{
  "router_score": "softmax",
  "routed_scale": 1.0,
  "vocab_size": 8192,
  "beta1": 0.9
}
Below are experts of layer 2 (counted from 0) of a mixture-of-experts language model. Rows are named router (the router's row for the expert), gate (a neuron's input weights, with its number), up (a neuron's input weights, with its number), down (a neuron's output weights, with its number) and show model dimensions 0-191. Each number is 128 + 24 x the weight over its row's rms, rounded and kept within 0 to 255. Numbers have three digits each.
After each expert's rows: "gets" lists some tokens that make up at least twice as much of what it gets as of all text. This comes from a sample of Wikipedia text that the model never trained on. Tokens count by the router's weight.

# expert 22
router:122155097105136136110090121137091130138155134127155137135114117158130076134124130166125178140119110167128099120157114153119074097133173140145110087141120106159129141170145131129163126156136117117124178140097126158104108145119117094134134101131159128106160145072164197147145128142096116115114158084153098134117115120128103139161088163141144132096139147119135151164130106135148073097162110129081153137126099093131136136155110101146104089143160128128104133147090157123123116107130132129150104106140161141125155134143098137137092158078114136144144078151111159151148083095120101108
gate0:148137142120152119176106139094137155119126086125134073108123138139116180119150111173107114123153102141148164108122141109112118127133116144135131104116127154155131131116143123130107105159097147153076163136164122116167170142093113145134169104132085132128145080105151095138158166072126097083123134115111120109142122154124126117110103113181129093150132170130140148121113182170130116118100149149141127147144094132145149153091105136141136166145127103126138171108144141138078106103165161153121117138098140115105110170166084151099130143109126139163149113166126160096110134143150156089
up0:156063139078150091112124142132154151130121143149130141084139074138179128155100110138144105108142138114088077137130123153135080086131146128130127146095138127122143118118138110128128092078126163148123113089073177139137124162167166162104071147120072126124135150143145149143132138121162108128121162121148152153086173125117136188138134131155135108134112106128150141119118098153125109131121128089140130099114134137133122121126116101103150119102117166086116109113122151105124110162136115130104177126147097169133131147139116142145159104108101129169098136141157065146149126137121111117
down0:096133137135119159146113122158146142117186130171124129170136131146110101159151116170141143119123109147103126113163162120145131106133132104120146111080135112156147138136091162125106134185107148117150104159109148122145092079094146091147103118150094154139152122091070087095141109121127150131138177132151162120123120158127131085136123182133139139131109130097175128154131117142168110091131126147129150136157126102178144151124107115115104171179170135178111137135132094144130149080135118126128115136137156111142109148153106129124107099103104081147131139104113168080161154112149137131
gets: " and", " a", "y", "S", " or", " be"

# expert 27
router:140120164151096150192151131140154133111105165134146156135103088102107124148098183126143112125119123104142133088151146086150120139121137157137128153129170166160169120139114084119148079137097110135181121139090140133178146110099171123114127106108133109113133094138090107146112149127118156107117120177137124118098114143089135145133129141126108140189101123163128087153121103111110135119115142110121084140132112153089097133118166114109148102141129168119132112099183148151118087122134121165129120118138075108127141161109118118092133167089135111159117142155095117118130150142171117141
gate0:134157140106128091111169123171183124122122133111094132115151132138125143160074124085164139123114145132115094127137089134109130115143097142146103135117162166158112117140139146127146101196149125149151104173104109101113138113108079114093137116186114079149129159143132073100108144096138172146124131097125109127123150098124124135107109132150109137153154137139169184165098144150113115148103114104094140147107141130146143157109165133145116132156129105165140142154100119102099119153120117112095140125132113191146123065149124127141123109079149133115134122145113127122117145152081151097
up0:138091153123097116103148150089120112086118155119176099112150141136136117136118133144155137148176171174138110151129129155098100126114149179119141095110181176133079141118128114112139124154106139136126114156146121125086074144106108126095143102130148149160138124170166126146135115106102171121104107158147139177173078103164137116102123160109140148112130159166137121068143128098114100122120127112166126157140131125116133123133119132188108136152144125114124117118082099091128142153117122117109127143100107133141135119129099136109135141138117095154144112120163099172097101117111124062
down0:151146128095105115181104131092134080122096152147142139113150163104142109119132129138123143136072130164132117137125143117089122121093128135131198154167120112138111153097119168144163077142157123083132148109163155103161129089121128142141137126099068119132093104143103118106197170132106107122130097091106124127140158168096080122113156095157109130140133147116128104129105159163148142152115106146123177129098136161113101119165097143109143095107104101099120099124139166101143137139138146130083097124124131156138121158104099146100138142083124136123122145123109130111136097142118132150
gets: "ly", " A", "C", "T", "D", "ent"

# expert 3
router:140114155105138111167108135123151132138093108094109150146100115113090086148116105138106071129097146122117120088146086157160136108137081107115108155154139131128131150117125124132123144130110125158114115087159109117153153155133112119136151154110116104186146172147134106134120121151104115186150126129162138112147128143128104129128110134089131101110122154100147148139119140157063155108094136136156123125110112129153120099135138182170166127147136107124147152132143137137080177133157136159138120107131135098075073120144111182104166144124100144088073102148129103124153088138151136093
gate0:118127113131163100117103156169086111089148079120086146094141161131111114101126170084102129143143147145129116129114133186132120076118144131139153112141105137089061119136157174146105132159118146153134117144167103134133101151082192122146102114120134148158160085126122149151133126137115123108101149160107114168116106158132131117137083115133131129126090149209120111126150114131090165135094149130176110120101109143096151148107170144121125130094112096132143102148162159141129155107118108140140128129154132157138123122124143154133093112109117098143103090143132145100127119160128118115
up0:120111099125112146142108127108135169090101144107117101109118138149139143155121141157114139122168108160146135137144124148122168113122140091145127101117124139094104121094142137151135149142111168101076077152118137149121120142128153114103097135099126113113094113134073146172144104123161161119130067137062167153143115159126122105114113157128148121112069131109102150131123139106094177119087110108149107172116130165109094183106122121151145139146153149092122135116134099133132146180122179150099143107131100125110151055115141144135115162142110130147129145092126143138152137139128107171
down0:107152107108111112111137140145131133121125110124127123062096149124169116129128129131179135120127120123117099111118124098100125140177181147114102172178098163163144126130130115106127147161099171155109144137131125124104123126100138077116147123118119122118161139169102132137123138087145143098147154125123104150129134088158160102125099140124164161158155120119123152117125133147148073112158108121164068114146117111105099126117120148124089107129145107088119103165109167171140094127095121115115133134135124166113147107153141192117095148104185131133149135095201112160116111142129143130
gets: "a", "k", "N", "ion", "o", "W"

# expert 19
router:110119114138097139178090120134105148136133103125141140125139101110128062099113142115113119156113141107143120144133161128134141152130149159140145166118110170117135117090172141174125134108140112098120108140146129122137096153154100134119113130135150158099100164093129172131112132156110143134090120153137096166120131142105131119138139095133136170139141104173190118143154157147172117110141135093142136157118141091129127165098112146098128178097101136077127148150102090149167123149122053084124110122076106106165117137098172159142132112090126142124155134111088109131099152122131123101
gate0:158125098143123135103123112134117105076143151076075125145135163147141154164146178109105155141169148121167095110111133163145073091156123090136134068150117145128104144109139111174147151105156138092125116165074118111119109108135122136161131167121126099124129191133139138104154137113148088114108121131118153068138141123149141185127086138154105139135132125131136112161081164116142166107134103154156140129138131126107124146124105178091137105145140142148147144145125167141130136117127105159125102097151144105121136144133149068172128124125151138112143113154119107115148142129140117156
up0:117120146158135116158134139118147131104141134053122158127152136150125145189127169117098121120175130140106089121129175144162141112116130095087159063124120102121123153109113137168143139145121101119168109114092158138093140153122091100146103177125110119122160141108153161100132173131131098106135105158174128102074138120139081115138145131131128102121162121139088112176088160129166146138127119128142159117160128170148117161164112122125119145151103138131138146161126138142139120144147122115101123115122111114145113179118126114176126121111129159099163165130168106092104154119121154149
down0:110151118146137145127138110144171150120139081130096124129118152146120153173176207153147146101121149117117154144111195101134089128097147173105175110164114111134103157099110105150149163107132119128157162108162145165127134164126107170133145145105155111154109124168137173146151117142152116121088132112117162145113111093123088176113154152102111143138166108125175097093138119108123159132139080160175083149157110123149093127121120120138122147133117126131083119136171118128115130120138128126099157106149150152147102151115150125123126163095133167114117129119126112116137134111108108115
gets: " of", "–", " 0", " 1", " that", " 2"

# expert 0
router:113144116131115134193099127148116123144147143087109138121114141105109167156181107116126191153133153136097100142138100129106148117116127114107132158145175111127100088112121128138122119112097133126130107111080122140160119128149116168172134156102129141134149162165110099104080095139153105103101125138147171163152148142117162138129143104167178126104130170143164112111141094137125102137165121090112107121123155146147087110136128152131088138152096097116155115099141100080137132131162126138124122123099172116108142097127130082094116137179149115130153088142168155083107126131142156139
gate0:113128124141104160185107099099189130128118136071136186140114130094078147086160116154104107105159120123097094138122139131122169184155097118138117163113129114112113131131106161156121091141119116129135139148103094116155152130168099121103148135157123107123146122088152150147144122104124115142149151111099133160125164149126170140093125144129135115148130092106168147151144165179114157131165152141082138134148123095159153129148147122180099139124140132106132119131134110109115095142141126119124181133132133108168122148141143151139089105149170165158088144113107146122111163134112083119
up0:141160102161137177101111097138098160141133096129096128085116111163115158146144107133143114124121165172106135122125136167112162119103120189127120161161116120146144126098165132163154161089139140127142138133202100139147145124107151110060155131135141117095136119119122142112136129097142127080115131159126104120141134117091176121129142151115129156119145148179146091114127120152134143072117146133114169138151107126129115154129122174131080088137133123079134119156121149116116120132105165136177144157098118149124132148133072124120105092137100157120130102127151119122121106114101078096
down0:147083158111068107129132092165144093162154149160167170127125151120126141143113125109107174126118156115118167136177143151133135086121107141154090125127124097049086115153125141128120116143124102138137107124173158121158102134174148177140107152145149098141137152150161132124158142127167108129138108118135106149131139130135158144172169083113133132118124161123160134098147149118120181148112108127171141131102169160104124125135121135159115144155146083127096078146116108132130130121154142170124142162156092151136118123090117136143115129122144113115151133136139119131137184163158123143
gets: " is", " are", "p", "{", "i", " who"

# expert 11
router:121135167065150138102084133119090125153160152104092126118136120076127160149132100139149137154135121104167109144134123145130113145140121095157118159136122099140138095123155100114135126099118114166101131137133139143123151099110130103137057134131128146096119144145089163115094144079137103136150135171125129170086131088137106120100146133122127148117093140112136174128116115111150152124090104146079068153135086120107140162121148129110109125123154121134151138098121147112115084143120083141101123164126140156166136090130165173107098152145121109146178134122172137119126091136128156174
gate0:122134133128172113096114116174104152129145152142101125169114159071116139139145089105127125131112103146134139124148117125116132130148117132157137130148079111157116104132184099100135131123119103139079118097102122144096121125144122190125129145128075146180092082161118139140110173145136111155120122124118129131156133146084082102162121137160110118170172099084085131125111125127141127108177132141119128093122134147106099129118157159104158105136139172121118099168167118104108097148150096100156143135138135124165108111160104102137083125130093141124155129131164156171094134164130121122
up0:105096160145145098139161119100092132122120122134097096137094136094110122107092124110119138145124142136162112065104137144114137098124116099180108144091168096128105101126133150098090099111101116144100088136097128117077149109156135139103128105129092152174138154114153137126185120149104125101131123109157101093124106092149125142131065160116088154158118118106107098102140119114145101094101104125101119103144095143090132105178127132124149121141128156127115133098096139072148136114144116158159139142137131104175127124131081122167156122166135161152147145108126113156097112134129097144
down0:137077127104141109119133142140079098130129150147125138077097175101144136113138114113115152158133119121115118136110152138105114136130151137094101133134144113157098147127116143097146078134124155145116112165057177144065140134121087146076121156112116178172113118115113141141173120109098123099136119084105131127148131122125136105158132142126104136200130127142110134119165118132135171117153156127131105110144115130097105150133105130114168115094123173131100126122131098112123123150143112158154160106151126110153145138120124169169117142126134201138158133110121179103134126182158131128
gets: "s", "w", " when", " so", " some", " un"

# expert 16
router:160145163159123082173100077143111152140132157132135129119162100127095138125083123133118119136126139130093140144096147140088121107106099141104145140145099126086105155118123127138148120168127142140140146192132151120140132171137114085108104128152129102121117122081134117065102123151149135127157126147149147108124133095093140132187097118094118120111148141137133149121093131118170120113155132170159139121092118128169171153126091089129140114128115125160121121167121133170162169126122112162129120100120139156142170132090128160120125111067107112132176130137198121153111101121138126154
gate0:145124139135122139142115099151147119145107123115104134181121182137140155155110163107161136130108146164130103152113083127088110124069217174126129111073125149150091135110136140086126155117171123146116160153162142150120155143138135097135112138145111129111123110078130099128107119121102144130130132119122152119168174143136143150125124158155171147125113145147146153132120178110141124119156147139156105114124182136092132166129135119132126135130104083142184105111110116115102145105132147113124124133100182148098131158114126151147106126117135136123160126105104157187151173169125139115
up0:113129151150139146162078113160117108182098120104130133153108074102124130157167127138076106124122120103145082140078155154144176114114127077104142153084082088143112170139108160131143160130110082106173133164142096137110144144104134146082125148125131121109149143127102130186104120090097099159112160080132123088123164104116137115109145125117119120122108139135137149122081149152155156132160101158141146111149132158130115169108146137144134097141117134135139126132120141146111093103116158143136115101107142153114127120136124111105122116144130146116118123153124151107086190126140078126
down0:094111115141100144143140144142162158154172128135143143147127077113105152116138130149136168075132137122153125071153134109100146091111134132170140143143154079169094143090134106103142097109146082116119126137118137119127080142115054155145132136140141148158124151134121101102111133125164135120162103135098120122083134127137111151103182081146130150123128073106169124128115143136139131125140071141166141090139122082129136159180137136125112163151131116130112115140106122106108141150127099117137144133063103139129100143098127158107105126118065163136128137152141137135097154123138117120
gets: " \"", "er", "r", "h", "f", "an"

# expert 15
router:122100146136128141115107161125122106137110161135122133104165111118135101125082128140078106119104129083147161106140188160078127150122140115140124148143143152096123131164136138122105155130165121124150112133111133178129118108181159143112125098147126103121115117168128085127108105138105125088103118175127130115129129134116103123119137140091145087135131178108123080115170160139081068097147121107156094074132138124141164131141144127161108134079161111095120189120142138087132134089125177154127159110133112123149175111145104149131098111136166123123149133125097126109099123129097130152
gate0:131137125134122107141140165155118141145099124108119112151139120112116112095128134144109128145145096126101150108136134100094142121113143134151118142115145135118149121113150111144126055120121096107128135140163111126092200129106164135090175127093113101142121141128152147128150143126151125096114129124118126113123135143156071145163142157188115165092196133136148124099145137150108116123138143112131081109194106103147132103101104126141095152125129185119127177108146105123104113129151114146107121170110164104128119136098166148113191137098144167141160139057142121107127114138109158160
up0:109110075148180142182106112096163152155123111139163136142112126107094137145105167167152127174095127106167093158154120218117110148117139139112122126154128120076143094156125177129130122127115160144129126140177131136153129114176112150165137118166115182134133115114130121137138143098128139129104117141135152153132146086154155105100158145144066141124111127100187157098156140121128123141117159145131122121149095106185135115135145142097165142104144132124118116131131115153117130125105134122169145108135120132132181144143117095131115124132116137160116152170112157140121114110122094120
down0:117164139112121084131105126115142091124120102154121122127096150139151150092171194130171159092140087146126156118089098113170138056088079114130184105163111128171132146122115131135119124128153135148154100101145154132119131130080085120107136136110141140121127132098158143166117126142108138118142130146087101100137149127155131127132127143177114120196135161092111110149071156109168115124131131131117154135170136154116123129102125108108160124119085112160088147118119149086107110144143105124140125123147104136150105158120166133129134102138132133104120116097114143091104177120125135112
gets: " the", "=", "d", " The", "The", " an"

# expert 2
router:140098106144108179092142114106126118100132129112102131147112158106175158105134155127138100104125083145102089145113137105111171128163121161145135117110165098122136179135168124166143132152127134115133131111131128171118135156096135134146139164089170147114126105135142138150146148133105146151131106109083135116106124159117163121118142151128100155151139120093145075126119135148183112168123104090127137125159119137152139091094118099123143082117107163139121110103143116116089148126098154116113098179121153099125166103168130177136122110076135150149153157106083136105151143180139160103
gate0:146117105103152133130206155129108134110109094128100131179086099106122139141107149101142122120117116154165131158116157116148160139149148120132138175119167130120090140129114142145092079148137103129123081100118137120117115155125166109126118108135159124145171131152140161158183091133093104110148145104132081121148110083154104115101112131106156160133156116100166119119149115126143158120144128132074136132130097160131113163127142113104105139144118131142151126118134160074148134133166101127115090154132141153130166106129070106119126133147115141142091098120120169160171172152118131081
up0:104109083156143140135167153120106129126151150119158132151127118114127127127125148152186128106140117181164138096105129123145100098115144093111088103135161155104103097144107123116087119136172109195095096123147151122146117126135126128143175119098161132147094155143143160155119096162146131081147119165130117150138094132124128113128094114111169124125152147118126143109146145118130114105172120164131153117100117121132121137148135136106113096145154134146125106118092153140079097157116099123107095153168132095094121094112117122099163138140099169169112122153111124182177161165119167092
down0:117104129117123096094162181110136149146179156111134158112174118105151125164107129112121134142151125073142112124136162136138118138115139129116054129164113104107144112113129150114122116134153136146152113169093175130106128086166111179162150154116084175121107132140101118114149134100131093116125113141155169159114135141163126136130148133108104100100114120163124151159107105154139165117146135170102086083127156114110120156088130151159144094107078124119150127125167138124127094102111101161068136136134096130132100109126137105139123142125128136117130186131141099091155132103138156118
gets: "re", " W", "ic", " —", " L", "ro"

# expert 7
router:134108112122189102120201143178135113117108054139130136122169151114113130121177164153114122123108110143158136128146157166154098101101098129124114148150111130154100147079113134144146143085115100111116118117176144124119117120086150102126155093076141134115107174115096086124103131129133127176133122121103123171126125145143129112139159128165094130128116137122163192110111095142128146132136096160136157140150137125144153091111101123114134128161066139114141092094101135114129117113160162125110117135114100144148114136130150122123127118131113095091139099094103115141148089146156154120
gate0:078128075135106126135125135102146134121148136134131109104133132101130134126130177129080096147105153124137109089143162139149107164106095138093137098109111147114095094117115148130174124163135135153139141145083077143117104117140131121095123122153098138153111130104131095151147119167138136136112133116089164122132127131120130121076118177134169161093123104124104088118182142147156176155096103130087139138165097110125092136133080120150150162136152143145129148141145166184120085178138124100140075146151142119122142073108154152145131140138155117155093134124113120113134128104098104139
up0:122110146125129134137135137128144107123129135137113114088152139113154140160163142138169153142156110170099144150138179145134099114135144138156085113127115150136155141130120132186154117130170113120107149181123147148137133150111157117163130186085152153163132131101095145183141161117125112127140138160124139143143112173107127108098124159161118116140135123129196143096066129126134199121106159178161130088094147119150150140130124140108124100113152122137140147128103163104126118168164160127152140092147107089150099127103156132148147149168140119112092093093104134140107128136145136105
down0:096081085145110136169157099134133154147175121112153081099173095151111116118111097147146106132115124110076117126159152147144163124132143122083110146163125132115176152136114119150113124144129150113121093125164111138104146103141128176127128111107123163148105140113076134112130144144095124133140121115106121104127172131115115136106139133142123137081112075041118141100090115148117160106122164103139098098154089110135148118148124142126110109128126129130116117093113106116130121170131194125112091151165125128128159112140194061129139114129122117103133135153121116121111108128112113148
gets: " |", "=", "ia", ";", "mp", "ma"

# expert 28
router:166057100124154148146145136094137132143126117142150129127154122123133145129139107140108130163140123087141154176120115095162133135136096055092137105095140129107121152115137162120094139112148106106084112105172081084145097098168113131124144094136123148112109112154107140114136100152127086140137100167120150110132134124163138132128137135156122152108141121094122126111168136077096108070128150097099124107120152132104140190107129088080117137143127155122125151149189122178136137140129105110119162118107097131127127090130130121103125110144154113117133079072130142135119111114103140129
gate0:171131100151128138177126123140130083134144111145126108095182122092062198134157115100157123127138136148131117104090123129133107132179090131082113159143128143117101144166112149137158153099124100144125148114149174125057123123142089130142157133117152170115108128128113158101098139155134156160132106091160125112146133132146096167144144122097129152137132130109135144147127097130122108112154130144108135158145132104125159117151153130157105152120125162187110134088129101140117111142133092114161126132180096102131148141108104160137131140076129092145106144163135125136150153126117094094
up0:134145110160131135140131097137131129130154113109100068175188108166150108149127115153111126122114134151056133112149161132134118167119118115097112161155153144160153098142127163131159114090114092096114135150119154103121160103122138134147138136165137138100115176132115136100151125159152142134106140136120168081138158104106119149131201124159161135116122080099163117147094139159111106140122108159127112132120138136122074148127148131163146129129135135119128154143157134138106113121151114141106080079140102118126169143126169140162128118131096095123105108148126153083125114069120089113
down0:186115117164096154127125118140110144140138073144099142116107126162126115177164101122077140155129102121135157076152148128186117143132134138115100112127106140140139097131166130115142141132148137121133172151188124112116084169132106125133128137107104104159150147127165139141127101115174135093083091121112128157138173129120109147134104105134112153100151144122112097125155129097133160117111137115118149152092129141089098072164138112123062102111150125128114174126121109141135158140159164136176113107157110133130117082139128125145109153113139165075139116100142147122156114138122103107
gets: "'", "ing", " their", " its", " one", "ter"

# expert 5
router:160127160143115116093179114129117148151118153107092171115093139154126135106143114130099152168110120128119140129150138108137144142122163131122152136108125141166115132125135154107129091101148122147096122126114162087148130135162171126121156132157132142172134069163151126159143133134106132114124114131106204141129104122099112134131119126135141168130142096109145142145112101082124124148099095164106082087069148108155099141104160141136134125080132163129112133171112118155166138127095162139130086120151092115159089100129134167076143114138124104172129118148126137087086169118105104130
gate0:107140140113157146119134163150105120121141094147129131108095130120121130120107146151088138111165114172084150080122140148151133129156106141127098118125127135110128147088109126141131139129106160144118166149139077173095085167138123124114137118139146108153183113093158109093143130141160146101135117130140147147145156106141074077160112162145176121080158135167111164148155109107146127127137157131074104140165102144171147126142115089139122147181122147121136111115110120162094123165154130111129119093108124103119135065113125105140160119144125138140147103087171161116097150126099116156
up0:122152111113130108108110199109104147112150096114098132099094140151124167115108161126095142134137164124122168143087116133122115100153135149109112156168149141142130162081090091103147126117126130112162154133128107148149098154098112106151155115140151113117114123088108155164154123134149113137097111141117165128094162138103079145160116110152176142092144126125098150113135149146152107139105105128162141094118127114159145088128167128106133209091134130147100105144124115148141146133128100125128153106173153131138132164110151129118142154128104169111150099069118074143129140160158137120
down0:158115119151151114109139112137141157167113118130140144163109112137172138138152149144132097092120101165084144120158127098128095109139202148105145102130135072121095111082139138106090152109143145109145129170092160123099124135123126087111123116109155175123138107137106165152131130140098151098112175134107125132118164134112107153177102134126107107140178088166120110114139109189144115111130099156125145122126143140112099121120115120166133101145139124176172131118156149099173145140132118124127133107125148121122156125146125141144079142099202161122134137118155112116168122130132130175
gets: "1", "0", "l", "2", "al", "3"

# expert 12
router:109110160151122110055134124100150143129102127095157153081100132147140120157128084137117133112124129141120141047126157112143147149167130121126131103125170161101122115101144098097131121143153147165107127108084136144104162113124140144128088112141100127123088121063104109144138129121175109127145119116155153125143141135149175118135133124112121177144165071107088094122149169111113150134119155156127139156124096113135077123111173100116119122088110116135160165128110110173115131103149155137127114148152100152096163150158134097152113144106153114103111134128139134162161105113143125137
gate1:095094123117158169101143109189151099140132139100123174143111146115116168149099129162128144130131127127140118099110168182124135104147185128148105134131070107127138163120138165162117115119145107138103127166125126165105136165144117171105151110128105136145104131128119122108134163116137144148119137066127125113094130124106114125122133133176108106131096109147136127145177133114074142149165114111110129072113140125129130161124148117087092141099129124089127101096089138130121149155124165109140139153140130169117144094098128133151086106074139123150115122165135134183113086147122134167
up1:140123141099131109154138079117143125118084145141123114100132115106150130119126113137112099094138122138141084079099132107114093090100123098087147111146125125103126121100122118154097143157151143120122148114158185105179105135131195121141123127145136098090152145129166100133158115160150123140102148125114074136130150128141107135128099137138140142134118116146117132137108144104172165125102134155157089142168147183111167133102108105098151139147117184119139079137111136088151174140134119122120146186113171115110086138122129166110100163147133125063168158115123135130119156128131156120
down1:131134125100115044127162105157141065121110126128143117134113127146114115120127121180119136127123132158094110113132104166118162165118087120145120094096113160137133086150117126116124133100126111152077152141134067089084128099124145097136117127098115126154126153109166116139107095120131138149134155151142124118121124107157169145118155170196121113164151127087126114114106114116140082133125133164188140148193140137132175133122112133122148147135108137119083094122134148113110147138126120150110130148114106127144133114174131117114144105168124167129098138109091124173143126116144165161
gets: " for", " as", "=", "ci", " used", " about"

# expert 13
router:069099162148136169094141144131135141108159083112124135141143154134135178126156118120114141127149140119123124166080092105102086136113166117143124162132092089116098121112116165113147143097121124168132125114151140127102143137100140118117118101094131163128130118148097138109153131130172116153161118142140151122168137166129127143154139130119167127120151175136100141098151098157154112105132101124129133148135113140137153140105052118153132128189147111154100138134133158102094153101081172101112129183173154125085122125145124122135126095138109153106122121185121136174101100113104142134
gate0:131114124162131119090137117150108146138127115167139188152135145164140142139090127152110148152122182119181136150120103152119156137113175121175137139127143089147150176129125144146128159139150099110148124127151144126120119142104122142092092113116122119120134138124096125129089108091098137142090171117156125156118043133127154130099146118121102118128145130141132125081146131121080096105141159125162145111123118094123135092126153087131148102134122127150163127085121138140123088184149154148105133134136121134147179136102151177086135140161155139203102125143135133160126126140120097152
up0:108149126118103127108122148138130126156114131154119098107092096146101113133122112127105134130152145115085159114180129083118114124106138148187084131111095180129139158102135109095074115157099129101152112094083147132128180143137130133136155134125131105121118140132152156099118115142147126119152101141162147150109117151118109112171127118107086139087126152139161143115136132125103180107173092139123127115101117110145136134113145162129090134125161136117066113091092093123181150100122137112140085116101146132117081129111108141149128077124130121133098121091109121141161142140168174071
down0:130124187168134107162093141114127099132138114139141142150161115102112146136153071134108167146146168133142129104137130120145114178164096162170160154141156114126131105120124094125144144124132163140105114064118104158098120127129102167135104097112092158132134181115097125137079140124122143138145135128121117142140071172167100125099156106143113161135119098099147121143141133132124143135098163126125112115104124106103138110152075135143125116124150140170143163094133112124141103114106125082163130107139082167103139154130123117074133136125150184151101130152144076145096133110098123137
gets: ")", " (", " at", " |", "na", " /"

# expert 24
router:138140132121143098134131128152125132110128112137163102116126162155157163122080137131139074154145083132133080134107140114139129106147138158139118138105186124090135106151118157144108141084142174101090146169080107124140119111132140173085168100169127140150147175109129136079161141160112108093126103143127100131127139109176143151164140183109091085144150085143086125136078132177141141135147122107156144129168126120140124111101098095154082167110091124114135121138142143129160180140131115147121127138136148137125094153102135110151137122148102121141105092141115142138114128125142120118
gate0:134137101123125133132109138079123147120115175140136115066142104143102145148113120151147142159167123099119145082123131169152123184145120141139108108112143097122131104144189121148142124121130161141119119153125114161100109188124112115088141105102144134139126137078107132090112122138087112147148080131099158175153146175119084090130129112129119098117097109127156111080136119099088129084083110101147125131112128095124117156115133088152103103117128137116114126148122120130184151145109123130157102132176138111160142117113111145171120135140125181119108132106107129126165172137160135165
up0:122108118130127128125169116176150126133143129144132172117118149139136132144106129161116114106134130125103079184192126093114158107160100119161127135130110115164161148161097150146139118151106109144109113135132139124125156084120125126111110126179122125159133140090115128138123123149194133101094162109125112140111092134134141129086151127080111157058121127136150115120126115166121181136146135142118091110161143140077137130100085120169165116146127110098123099153106143106138128133118106132104129074114121135116118091162125122131113120148199080113104136133152122156069127125141096138
down0:102131158083119109118141118139166161165120140138107146108134133132119116167099139143129152141106148191093125112130094120099163135146109173145110194111132113110113110123118144109117120114067204127139099139095113135111095132115102117110106150115111103135160124114126119147140123146145107120104146120129145165151085128112108120094126085149136118102172120116109093132092120140131094107173118122131111118137161109088115165103123141095160128126115149148191116103138129121144112134137124116093098127156158132123099132146145112139113158203177133081124106148154106123150097118142104176
gets: " was", "n", " =", "us", " were", "en"

# expert 23
router:119161116132094118124126102152135121155156166121144156149139129140139136116164124111131137108124156143102139130118100131110088124125120129133142130114119112155101171169155145054141134143119146168118091088082127141087144127175147064148167149170121138127117152149197144148149114123139131079101176129121118102090116154115142109105111105124118094131096102125123157149135167172143156201086131117135109120131121139131063128112119115135177128117142078171140143119134121124142157139117120151158147116134156096122120160112135145119153122141113106107102136134161176144103117108133118115
gate0:136145129103118129145096095130135139099114131108120116101124186129165129126117183143078166099133153141149130104118126168151132117144126135127142110102107117134120136189108117075136155117178148119140109165135105130112183111107106130108127134165141107139109090113133126187110135142119152086111146066111124116166125131138111114119118082162111095105110139144149131120103143164135129157116146110106069166103104145124164196070165149098116098100110148116139131140110112104141118154123145100108130171129142138121162125142126109128094138169134078139107146156118128133105115159124126119
up0:122164093124105090106119122174112155115115111140130081112163141111128089128109105165119139098135121089131134048185142178117136113151105142096142151122090146147139154144136128127136067119118147112110122167122180149128122110142120119135149142124097100160134119136143135139111098170102106112148137118168109162157164105154156135144165113198105146136127135132102119148136157169164134166158184129107116112120102116115134127134162122109179119112153107118122174132130179168083147152123151128136118132095130128116120122137132138146128145100130107154134135155091156146117135158145111117
down0:138068133146127137096132134087124105133126128105138139084109137119150122094119146114098101095141135170130104160102127120119120186099114161165137138189151103106145140098113060148136101133156097091158116118156079156138163185115159119100127142114150149102101132159144143131147147117103135125100125124090123173110107121126151174134132085089090149127154083136166146100147177133142127124134105117110108139101112127118115165125193101149102113100136120134121102142094103118126124140146101129113126196157139119131128130126114137140108112155136134110143148101173154132119107142147120125
gets: " by", " had", "is", "ist", " University", "ian"

# expert 1
router:132142105123127141124169146127123166128096116097100129111109121100108132209145109106129154148073137083149068125099136137120110136133156097101133158135119138116148098093171130100145152173130155097136152117147155108134138127139086094118071140130119134091102120101135100145117122136137140136097125146095135127113124158113128121125104092142128122119115140140111156104128113127135094136171137155165107138126125103124137142152103197093118129155137136119139113128144112132080107074128182115137189128150132168097142118140113134163194141152121138140094084110120131111155122105169096113
gate0:123136074145108098129135082187150150128093107160123155139118119123082137118125098103137154166107155123098127136143148144132163162134111143154140130149137104133112147162147149120118145146114101091147125127131097127134164116119120141144124179154126117116125072097132121143110119091106143118137162110098101092126141150146116164113143147136153112101092138127117148119114125115131118083134124113149121160166172096163137142156159172156125138114137153090153144110140150129106159099116143119150176080110135147171140186148090157087168172136135117147111162093100113128139141198116142116
up0:105093131129155121131123144152082128124112118111175109096131100127140134098109126115168156128131155086135127106127106076131118116125125151106139144099133145091137132189096117115128120109087115121139107137151135163081109136141177152114131127105116143143111118142120142097092081118113109124114164111145156185083114092107138134117136141112144182128149132091103139164129105121092164157151077084153129139143138138115131094102116085135090156099127142138128119088079142109108110125130068094111102121136155101119146143071159138134138097123129156121127112133097153152154123067138147130
down0:124157112150151151139104066097159138146148108064144136150130085097123101144120139137076076100173126127145097134126145121107112143102072114135141196153131151142130128144110072151105117092078091130106066109119126105123128146122144132135146124166117115131141107142107151136128170106126121116128119104114098119134127126090180122116144087139158131111117141123111137116145131133159129135145079155095105157137134159127125150135117057136097143125090130106151182128115147118115139108093115102097125119145141075098116114103116150126107148103138123114149147105149143103128134154108163125
gets: "/", " but", " American", " where", "ct", " including"